config.toml
n_layer = 9
n_experts = 256
experts_per_token = 4
d_expert = 64
moe_layers = [0, 1, 2, 3, 4, 5, 6, 7, 8]
init_std_router = 0.00769
vocab_size = 8024
norm_eps = 1e-07
lr = 0.00674
beta1 = 0.9
Below are experts of layer 2 (counted from 0) of a mixture-of-experts language model. Rows are named router (the router's row for the expert), gate (a neuron's input weights, with its number), up (a neuron's input weights, with its number) and show model dimensions 0-127. Each number is 128 + 24 x the weight over its row's rms, rounded and kept within 0 to 255. Numbers have three digits each.
After each expert's rows: a language model's description of what the expert responds to. This comes from a sample of Wikipedia text that the model never trained on.

# expert 27
router:140157147124147083096143123143104123135120127137163159118121160106147152162145121100101152121079160131109108177133087143138125150138123106112136173101080168135127175129066119117141120154125092133112170142152111082152159100109159149143114153109153104118100093104124148107126148161122143138133120116152109117167125115077127129113141096112162110092163128120149170141117117116139179127143
gate0:112141103086106140114114182134119103145138096109151119140109097116122148139138163117110127120125182172084117123113095150113144134142147139135143136125096135102135146152115072129071103141151130118098146119143105118127103137118157099098104151085165151143113158119064105093158159127133148115144116162130138124184123150110149161151123100095114143166153129093092122120097155122160161124148
up0:162116108134114108096134108136127161131107141139146160130150151142125130121132136099137147164167136145145162130141159134153149145088117116126134156174152099168152137129105134141138129162155130111174060112151147153127132137128119114148128165115148133132145138127133151110136127117157113111105163093124122195106179113144153115115173162109133131113117121129121078120160185075194136119161
It responds to: The after in/of, month names and years after on or in, and ordinal suffixes th, nd, rd, as in 2nd place, released September 27.

# expert 55
router:146181136130168161135113140098125126138147128154140157144116091147146144163146152136135105124152155124118152163095104120147123183170115139068151147148112154142126163131109117118135119146141137098112129117114118110085132077137138160133161193096126090106151123099120117118145129163140140131103159085116046137111131153135149127107115124099129097168144166115135146134107155108119112123148
gate2:128147146103135147133098132128108113130152126165162161177116138129156110143113111156135145129127120150122151148126196172126159149177114169093116159102132167144114170184148160114143140120135083089125122150145118134115158162134161152126128148084171140114103135144083137135115139134145106151136154081137126081116148149137128127147120078143101116120102125122090096127122132117185133112123
up2:119131124119096126131155111151121124135145106111105160115141089140142139132080148087150094143180148131076091147155090123112131116158135143155151131166143164116111130090138104132131106135161134142094150125053137142126146151125113109116129149132122134146126151114191126124057095170153133096104141140150113114130114151116112129088154183132118120133167134140118119156160129131138168093119
It responds to: Symbols between numbers in tables, scores and formulas: en dashes in 0–2, slashes, equals, plus, minus, LaTeX ^{ and _{.

# expert 30
router:149139139108135086138126116087131120095093143109116120110117114133149165137093098133093161111121134121098104169070097085126150119160151120118120135088132140107118115145137153111206124182147140162141089119128134127141127075128142121118146133152169115140164129090091102091151135151122127171117109111124093140149117067107148124137133126120153111115169144109123152139109106111146157159108
gate0:155161135088122123116127085130130138128167139128133113133153113116124150202123123157145101116133065184123137175126084120136165093139166126122122114063154137148073087152149150082119140171140144137117116119135125133082095083151147135122134147142167106117152111100126124136154118152106164136115091125135110164130073137122139134142098145110109129116150137121129144114105128136130115121136
up0:142107147078149129093112088120121122137149117138101132149172106119162149154117135152162115105150078163128139163141128131134164116156117138117108087082109131075110119164150115107131157143135110129126118089106076146114119067142158086137092121139173105110111123151147133153134157142098097137101086121139112161105093137151128179128115134150134136103144168125092115108121116121126096119150
It responds to: Short lowercase pieces inside words, mainly in, il, h, r, l, u, as in Dest-in-ations, so-il, Bio-in-formatics.

# expert 57
router:167129105119129115124121150136118104155062126153173147116126190167126096152118129150150130115144099139115149147109135144109123166147197129127127151105129131129100112136151128162157144113087117154126123122101117064171147101135103096127146141136156109129127101108096140114114134156100154106111118123149110112159121063066137143117109148107103101125144142160087141148128107134115115149155
gate0:148111121118152183151105114135131128135168179113154135127150099114139109183131121079114147113121074101121120148135153122116138118140179145115171135156115124150102107132120151169164153108124093117099123148154099109132129121097061170126142113190153141119159088128157111131149116143109160147140142098130136086151110110096101092162123144136142120135098120140133098118105152163117116132134
up0:155139135114089133116150127155171170131153120097131123115118088144130123144137083149107135126099127166128165138134118123154124144112140118151107119147118180092110153152070162151133107142162171158173133113089142136179106110126119138144123107124132170153120140139129146136089137104131150122111113129094148118186121133176156107110116126123141095111141146152116150147103053103135120155085
It responds to: Syllables ang, ong, eng, ung in Chinese and Southeast Asian names (Hong Kong, Chen, Lan Xang), plus up and exchanged.

# expert 11
router:116101113153130147148136148124127137175102130124142156126148131131130165124101089145124144149113166127064124179122105125141129110150156083134136139109187145128088148138114114116142130116113153187134104119124123119168122138137113144181156138133148085106103104104125117105123126179144208146104141114137097142127125098117153117133141127120112114155151104148100180096116127105110097174138
gate0:080138085130111151146150124145123157102139132102132136086132119148096127162099119187109154133126133135126142079147106148119140117141173091086127128093106163196162124139123132137081119127141110094129093145102110092108112115129144097137148093108160131098136112091083137116126097146118149122118144157136137144142178085163123120146113098120136169128142125141117127160066121115139136108115
up0:144164138145173127163124143145129102143131154152118150167143168117111115125137142083157106146107120099134140158115128095111098167127112141146168124133142144094084123116124109101173125145137121186145162138109150138132131136089129157127090153124129068161133142153193126175122152095156120123154119104090105116151113174135132148118169136117122103143108137152141145122175150102162145149123
It responds to: Hyphens, mostly line-initial dashes starting infobox or list fields such as - Parent company:, plus word-internal hyphens like four-lane.

# expert 2
router:143169151130150108100108118148124079111123085140126196163138180123125162114127139138100110069136136117124140153095106111099102178161131140118147147144113156128118164130107116138125127168137161110138143100127108107156162067138098165153138153151124083098143096092138124108122108135134111140110140125171131122129126120080146100097112111116145073148134110135098147137147122123087129131114
gate1:121128074132188136119157099141125142108096095113104118150162129128108103084092159149100186133111183181151124128105141131140110123114157098114129088147183157128098147123161097124164132148114169129144106120121152108125148132147122129083119143157149095108107142147064120105120124131144102112103104126120129151140121169152128125102138110135143148130139126086120140120104140107076112122113
up1:129172149114132159129139141106148133151140137162170147094143105152136135097150121143141119128142132135177173135144087117129121107136144125119121124148162123122109125130087116103150085091160131178176115131140134120143124133108144111176140148089129137115115078124109183157183152160093141140114104131103098123175134104101160132168137165163169118127129141109112097187142132126128098133130
It responds to: Opening quotation marks, dollar and pound signs, opening brackets and LaTeX braces before titles, sums or names, e.g. "Get Hurt", $6.08 million.

# expert 5
router:146155124106123128099120133118135078128111119144134157135116148094129168154140120132091111076131154102084140165092103149112137134109105126128164144111116155123125130164125078135162162112152161142127164104112099140173158091145124128146126156169126080105131112130118114136130067124132120117083105131151144104168133127097168077100102116135156083158135107120155131114098122102112162115114
gate1:113113119158153091135111194153140122113116115097090097114122118102145123133088142136152096149173091147112108154111138136131102148125128113144158140150125139153138134184074104142154144092142125170102134199100124124115125114140098126134100111112169100168125128152090081127135107132118155144080123146146137141124131157152109096081141126110086130165115151139146137143145094136141153144128
up1:135086118111092132128142109140141052151121125127170116151146166163103126098095084120137156132065200142098115122101122152113155126150134115100111154126147128142154141151138145137108179161139096154160129141093106156128113124100129140116130135103103140111101103122178121108149131131141144121145153095143138122155125127133155148168123140166120109126126089160111144157146095105095129148164
It responds to: Opening parentheses and quotation marks after a name or noun, mostly introducing births, scores or asides, as in (born, (final), "Ferrum.

# expert 49
router:145130116098122124145121133121117112109075118156137158117154090129157141179116144130142123136153130128138141131086114102108108157115104107080133131133129142160126129146098132130124136129118120142149105125116105056142122124163121157123122136126176103155117096148099106088122182171131134143105128119121129130169124096098155117110089140120057149088158150092106158140113100148162158185107
gate0:151123110096153116120133132190139100143142109126121127107120113092148126147116155130157099142151089128161132136117109133120170123104128102126168124123087165132133117171123145112133130078137164120123082104134062104130092119138090158166148140153139106148134107091140099129132142146150145129127133138099140170157104171084115117162121148149136155141161116118107174092133080112157112161095
up0:136111140116150130132103089139166077147129125108150130136133079089136135133135142163115139114122140110148105127109093143173157085093117091127140152168148143136142096134124093191087149101114147144164141170130126113121126149141146095157139157132134147113116114126145128135132092145177157142173123181134127148132140189121119101155124167163099146124167132122119126117131125150171100161103
It responds to: The piece u and similar short syllables inside Asian, Romanian and other names, such as Sandu, Ramu, Hong, Su, Yu.

# expert 16
router:151138153164160119135131146148117081143123115143148143142118158136121133157103124094126201132136148092060126132088076101103131173140107128122114140126093157138123133143130093184140141090108133141118151146135137111112184087118140120099134169133147072129121127170126135107152110176136130148116125160135118124121115108133134124107158099135114092101173131123146162124115105122159139150160
gate0:075098190149154124115149111093154117143108115126151144167114143119155136141128113102155165149131145134082149123117096136097157134126125114118118125166170147130137141163157139131115101144092114116137141142135171114125134116116136144093139122162133097100101175117122138137161082143113165136137151180119055118110093129154144146147167133149133126141150108100149129141091148136100192131125
up0:155177139077129163140104122142105158158130126172112127101131097165116137144141138129099084117161102119142062106090158125128099113127116127119104098099084123124112098127085131160115159143145151125112116135142093123122142154152141115154098156099131149133136048136099100123124135099117099159110096093117146115090148094118114101132093150102120152124123164128132150099150139115147097132127
It responds to: Lone space tokens filling empty table cells in election and sports tables, plus the -ist suffix piece, as in Mannerist, traditionalist, registration.

# expert 46
router:151140111147162074167130125098094145111125098130190166132131149121142140146125145135142142106135114128131111145111058138107165108139125138122144120128134136135141137138138115072108147115115126142129142132162119145120141114118124078123134200124160092151115125151130121125122083138087141123124160114117084110172151102105138099139077103104108111121171119105085127171080111142141093150124
gate1:145137151136123130095111131126180110135107144127104100173125156110141144154117175076145101095148125089117129111084153118097146124097125123078098108127142126121131132111117115145107150141112129163122166094125159141105116163122119157146152116132190165092109128102120152146143122160099120129151110110132154118119112107097182127119135142100134130136116149093111085183083154146170146145090
up1:131125144093144123124065122116124118131096148100127136117117127163148160151123114132139107139149111104088129167134121118131123117121141083092078062151128126108118101106089107102127104095089139126146108110172127111143118140097135152148168140140116117100117148148155100157102085111162121153124103115127150088099131122117159114126090153137165143141097118095113147211155141153132108136104
It responds to: Single digit tokens in model numbers, codes, units and decimals, such as DC-3, km2, 33.3%, London SW5, CAS 107.

# expert 7
router:132129133115168138158164094111071081151083079122116192141138107088148108121144107110114113132104159140118123130130108097118119135164139113085144141126148147136103113130113058113133125117087113149120131133140113094122157081154117146141152158117166106131107111132131141132108092123142162112061127111164107116125134108097129130150121112083123094115140107117145124136147112076123156158134
gate1:134143184118141183117141163145115075132111126097116129133128151162138118121117158140118134132128134109135178112134134140134120113094161165122136084100167102130131128156125066132101132070082096145123120182141125161159135134149127128141100156115098123101093185136135145088116155103121152067114100108134099142110099118130112115155113117121116153128100128126137177138146115122153108126106
up1:112101162128123149159158137168117107120060126128113120180107126167136112180119141169153124140136178104109146117113137129106104107108135153135136102109155124143146138159146108108080163113105136133125126159170130149127137126118160117148144137138123107121089125125147082129123130138163177076092087112110105149126097125157115108177142143127097117086083138135147144153130136161132107089108
It responds to: The word "the" or "The", mostly after prepositions like of, in, on, and "The" opening a paragraph after a heading.

# expert 62
router:124111104149137134161131129112124142144114126116152145159145129134124160129118091145123165130125148130066130182117091121127129111148139069137147136102170147135086145139120110140149139105119163178132113118117131125168114135138116136190184131146140071119139096098136111095113122205150168132134147103142113122128106101125142118119131123125108138163154091150100182117108127111122106167153
gate0:146149168131139142141093116145122112141075135154101156127066114153102091098103098090162107139133180134099144141090131145129117124107117121154108141100154138160127131163147098139141129134072129116145116160155136095141133156096123109092118119125154111130111110108149114126133128144088134099091111143114146120134116141088132149074072123129108130094146116106123123119127119108050097094128
up0:131171175111139132164099112159087131169073145148122159126094089137098120137085092123154122161119162157077163154112142125122133105124138145173098130116157122147166128141155120124146110138091133097148104165128100096165118123114130108119144132100135107119138078111104085144102102165120137120116114155093120126109120159133153164104106142103145098143187123124105133114121144132108152113123
It responds to: Hyphens beginning infobox or list lines after a line break, e.g. "- Released:", "- Subject:", plus hyphens within compounds like German-American.

# expert 58
router:160155093146138074202146152083079126090141110102173139162165161115131136130117150121147131127112113134126139158107064142080159145136124127102138117151154173146144127146144116104117113123123118126123148140151106160110131115130114091164136170091169082151106120146129130132100092134128134138123145124153102136140157102103160109129081109107119122147154150109095143109107125109147117142144
gate1:118139145133170089112103153137114142146130160133200176105134165150126146141104116110139161153139133126099151103130156140142124139144090125112119115099145121099128126140114132170156133168097153120101103159156093110167121175101111136124129128123094088135079133184122106110119126117076162143147108144140133120117112106141121162100131138120123152097144109135140174170119140112174077118141
up1:127112138131090113154147134109123176142140147154114119136116099124105143113156160110127129139131181149120120106076075124129150115154164122122136164100118145125128138127142153138088085167203127147094121193184150146136161144135133151112164117125103150118137125155130126111132114141177156160132135112129168124170156131126165161092142111127088131124145156110092116118109117115119105114108
It responds to: Multi-digit number pieces after a decimal point or comma in statistics tables, like percentages, averages and times, such as 36.18, 42.18%.

# expert 19
router:131121139172134089139179119113053098132125117172134178150110116115115118127110138155131181133132141068133120133133094101135130122164123109133149110115156155146141190141135096117132158111142141138122114147139114098129163113104112166114132166108131128113100112150123119134109116151160152160085118063125101162133128108111141153147122113106105110100127113161138119126077148089117143160146
gate1:110166141132123115143129144126133102135119116159107117136129127124110122149185125146194148128172097124104119105045165135119145123167118129153140090123118145142106128166113127158122166120148123134135173127106131124167155133122104135154127168121171116109110106096134144116113119114140165130130104120123101152095190123115126160128087126140082164099141125128107163125181135109106164112091
up1:139081167109118162152162104123083143121145126119137107118135109144122145073115135123112125172122128197104135093162121144111099129107101095115145137097125130165135163145165110102127109132128152163109102132095154083109128132148118121147161095092100131126147126141105127134147145136128155122115082104141145152144115087081102115071154160129130118153158086132175113145140139124171134106124
It responds to: Adjective-forming word endings completing technical or formal words, such as -al in fundamental, -able in sustainable, -ical, -ive, -ible.

# expert 33
router:130130166144151117148156103112093075116120092144144152128130155175128130129136118136116173157180102102073109126107137123140159141109105079101136151114126142158136144140101079140136114104120135145110113119115111131175141122113090143178105139110124109105174130145124157131087130148105150151098154090096146104172137082108155126152153119119150120111137121114195138153146119100110124120141
gate0:141136143108128140125117102159080112144104122151143156103167105123120139130103100103113116114115106185141166086104092133135159166121072165129143152124106127138091080146115118154131135097104128111114147106114123165137147119118131089152158082130167103164114150125117093108199161130101107113119112088098121117084115120110136126100112119111124167103116134133130137096104112164116154108150
up0:148131120148118123162131143104104142145132116132118129153146103123102112113157118113118115121132132106163127130147099110136138148098142144161126106165156165148115119086147126100146080125149123128145161104119130121135146130086104091132134093167107152098067075155139125075136121160153089129125190168117112130136109162112145125116103127160134114097114162117125206123099121113120138070102
It responds to: The article a or an after is, was, as, and the word piece est inside words (milestone, longest, Irvinestown), plus tern.